Below are experts of layer 4 (counted from 0) of a mixture-of-experts language model. Rows are named router (the router's row for the expert) and show model dimensions 128-255. Each number is 500 + 40 x the weight over its row's rms, rounded and kept within 0 to 999. Numbers have three digits each.
After each expert's rows: "comes before" lists some tokens at least twice as common just after its tokens as in all text. This comes from a sample of Wikipedia text that the model never trained on. Tokens count by the router's weight.

# expert 16
router:489529544465542462441557535555460432523476521524515483477531495510562523444503526527485487544454531530454528546536446479475445530449526442457468480546555522570444485539476404459449558539466452490504484457479450485479552487531570493557563459530442476515489580464484496463536491540476478554485449467564529476514492448544547438554523559549443447534467559460455459526491480543458532505526
comes before: "ed", "ing", "ly", "er", " of", " to"

# expert 23
router:508536529457501498480550543553492466471449480467494464489526504567519501431494501471489439553496511526463591512543447471540410515486510451476460476575517534510460473537474553542473545501517556501526440478538437467503516434530526452542486496555461530555424543494492444492468457526451455547426523549527538445497536444517584475556505544545454458554443549428511495493506487516496589444474
comes before: " |", " 0", " 1", ";", " 2", "."

# expert 28
router:513508526507440495478472501526532489515446488505516428461490502567530548508534500521503558536499506477462490552515438496441465489492494535521603540558463530562475512475435548498541488508502425464520484481509445489453532521517531457555575496533460482494462523441473483475510483541470521565467545491545549459435492453542542481480517533557439449474499653427477462504580480497551487462513
comes before: "\n", " The", " In", " He", " It", " list"

# expert 11
router:538549531476537459442558549534470449489466527538550467457540508487516561461518497520513479503477476535464532540552444530459444559441545449457472451532564543543457481545467485461470525521457456489501513471454437446493560494533551462552533451534448467464491518460471501434532498531460464565507463478546552485510487462536571499553521548568442438565463540470442455545536459545501531470514
comes before: "s", "ed", "ing", "en", "er", "ment"

# expert 9
router:449521529544532486478561542454544588512498493530580418555471504466505549471482518580496523460465537573438479479554513460471486497504556495460466493502573533505507471430527456524499456519474494450496483427486610457451555557520460494567444497525479434483437518523450480460444524512485465527544509457511547446449534476534560423572529549510488409502527512517453470538541524514444518495536
comes before: " the", " a", "ed", " to", " in", " by"

# expert 13
router:541527537485525508492533503524505488490445522567495452416549501559416528489550534450467513528518515495509534492559503483493524506470574444487453489466516561543425445506575539475512514546495541524539526496506521445534578467530597517585537453512439472507452549442485488496579458501511454543505458506530506546537435391538536513560498532542444508467501534518519505490568497447502542514526
comes before: ":", " |", "s", "==", " ==", ")"

# expert 1
router:508502519579465456474448525498478506587508573522546502463546513565582543549529510478496453461469560433446497567535484518538463509475516450440425497508489443541501508552499476456501529450565472493467512532454457428552517538503492532525532457519542512489480538474467503493527518504473536444525468501536555509550494499488487558608526489545512481521425540426482491564489379465521530452515
comes before: ",", " |", " (", "'", "son", " and"

# expert 26
router:490509435483468455479510399479465445445576451462537447494535589504437523505499491541432463524441432568541561480501464498442523537475482589490447526433561578453472547510425458483444467515432533486496476515485504498491475493596485468444481497483468476479480507526431523501566442533455556534515486491551488492506497493469488500502585564516438455601477513536522550444436454535510539413531
comes before: " ", ".", "%", "cc", " years", " m"

# expert 8
router:531528557537553456449572489526494485564465423494497471557494518516532511537546488525528443476485495424433515447514529521473540529533518435523426460562540403541528514521522473516531472492519487433513459449517518499475589518552520438536478516528487456468455484566518510502425590491422515506482485496503504550500439510517518546504507573464604524522546503501473489569529517566534516444493
comes before: " the", " a", " 19", " S", " A", " E"

# expert 19
router:493509512487546525462530499496431498437411518480467508466508485471487445486526483462450530495455510595520502518512602520495428521441430495435426504507521520549508500509478446498462512502499480499563451490508541480553570502487547537552516409506478477477579587477455496476477424531588467498533478495461533504557537493483551495541544478451473510500516502481447441493524540486513536537585
comes before: "s", " of", ",", ".", "ing", " and"

# expert 15
router:489568448518624481446446494533548494485464478512513482499491502526541510484536418495520505568527516573526567510487539522501505507464478472436466569564520554529461513526501498463472489504444449485529495484482486517459487483521514450428555502502465511506460584460552527449492529452495528427477468511483524511496519478552509489536452545578482506495526481510463471463497582536508450484440
comes before: " ", " the", " a", " and", " re", " be"

# expert 3
router:531477545461570526468517508476493534567455504556573443571507562499488507500525484535462529488462452500515532524480551502458534434470504475488442507480477472534460497496535533473464546515489445533526468493475504540437551547505573428594549488509477420445455504448552473464510491482531492486590471450540509487468506492536531526537520490539474527577460499460467453543563458543532506427463
comes before: ",", ".", " |", "\n", ")", " and"

# expert 31
router:545473565520498455503533543512472457475432480548519581436466488513564501446446571538438546552564413494496519578563509470493467594482518516526488502530537433510457457490515574467442529495478445536567466473502500479504470501533446486476549461475462500538459496463486511420565488522483477515556493467540491529524444433578546514519502541506544511461454514556495589532496471567491479540586
comes before: "-", "|", "\n", "==", "The", "==="

# expert 30
router:529522528518527477421538462523457497500524489515482519455524551484540486450523491475492589449431498497519500588511573475449500461470476484543417453508529554562527467526480501503461443453437468488453542511459475484490474513499545511405513467526477472450513485493483506517470495549474500441472427454437472475479491459526488556500521552522443526546522512521584503450489551492533530433523
comes before: " ", " first", " f", " re", " st", " p"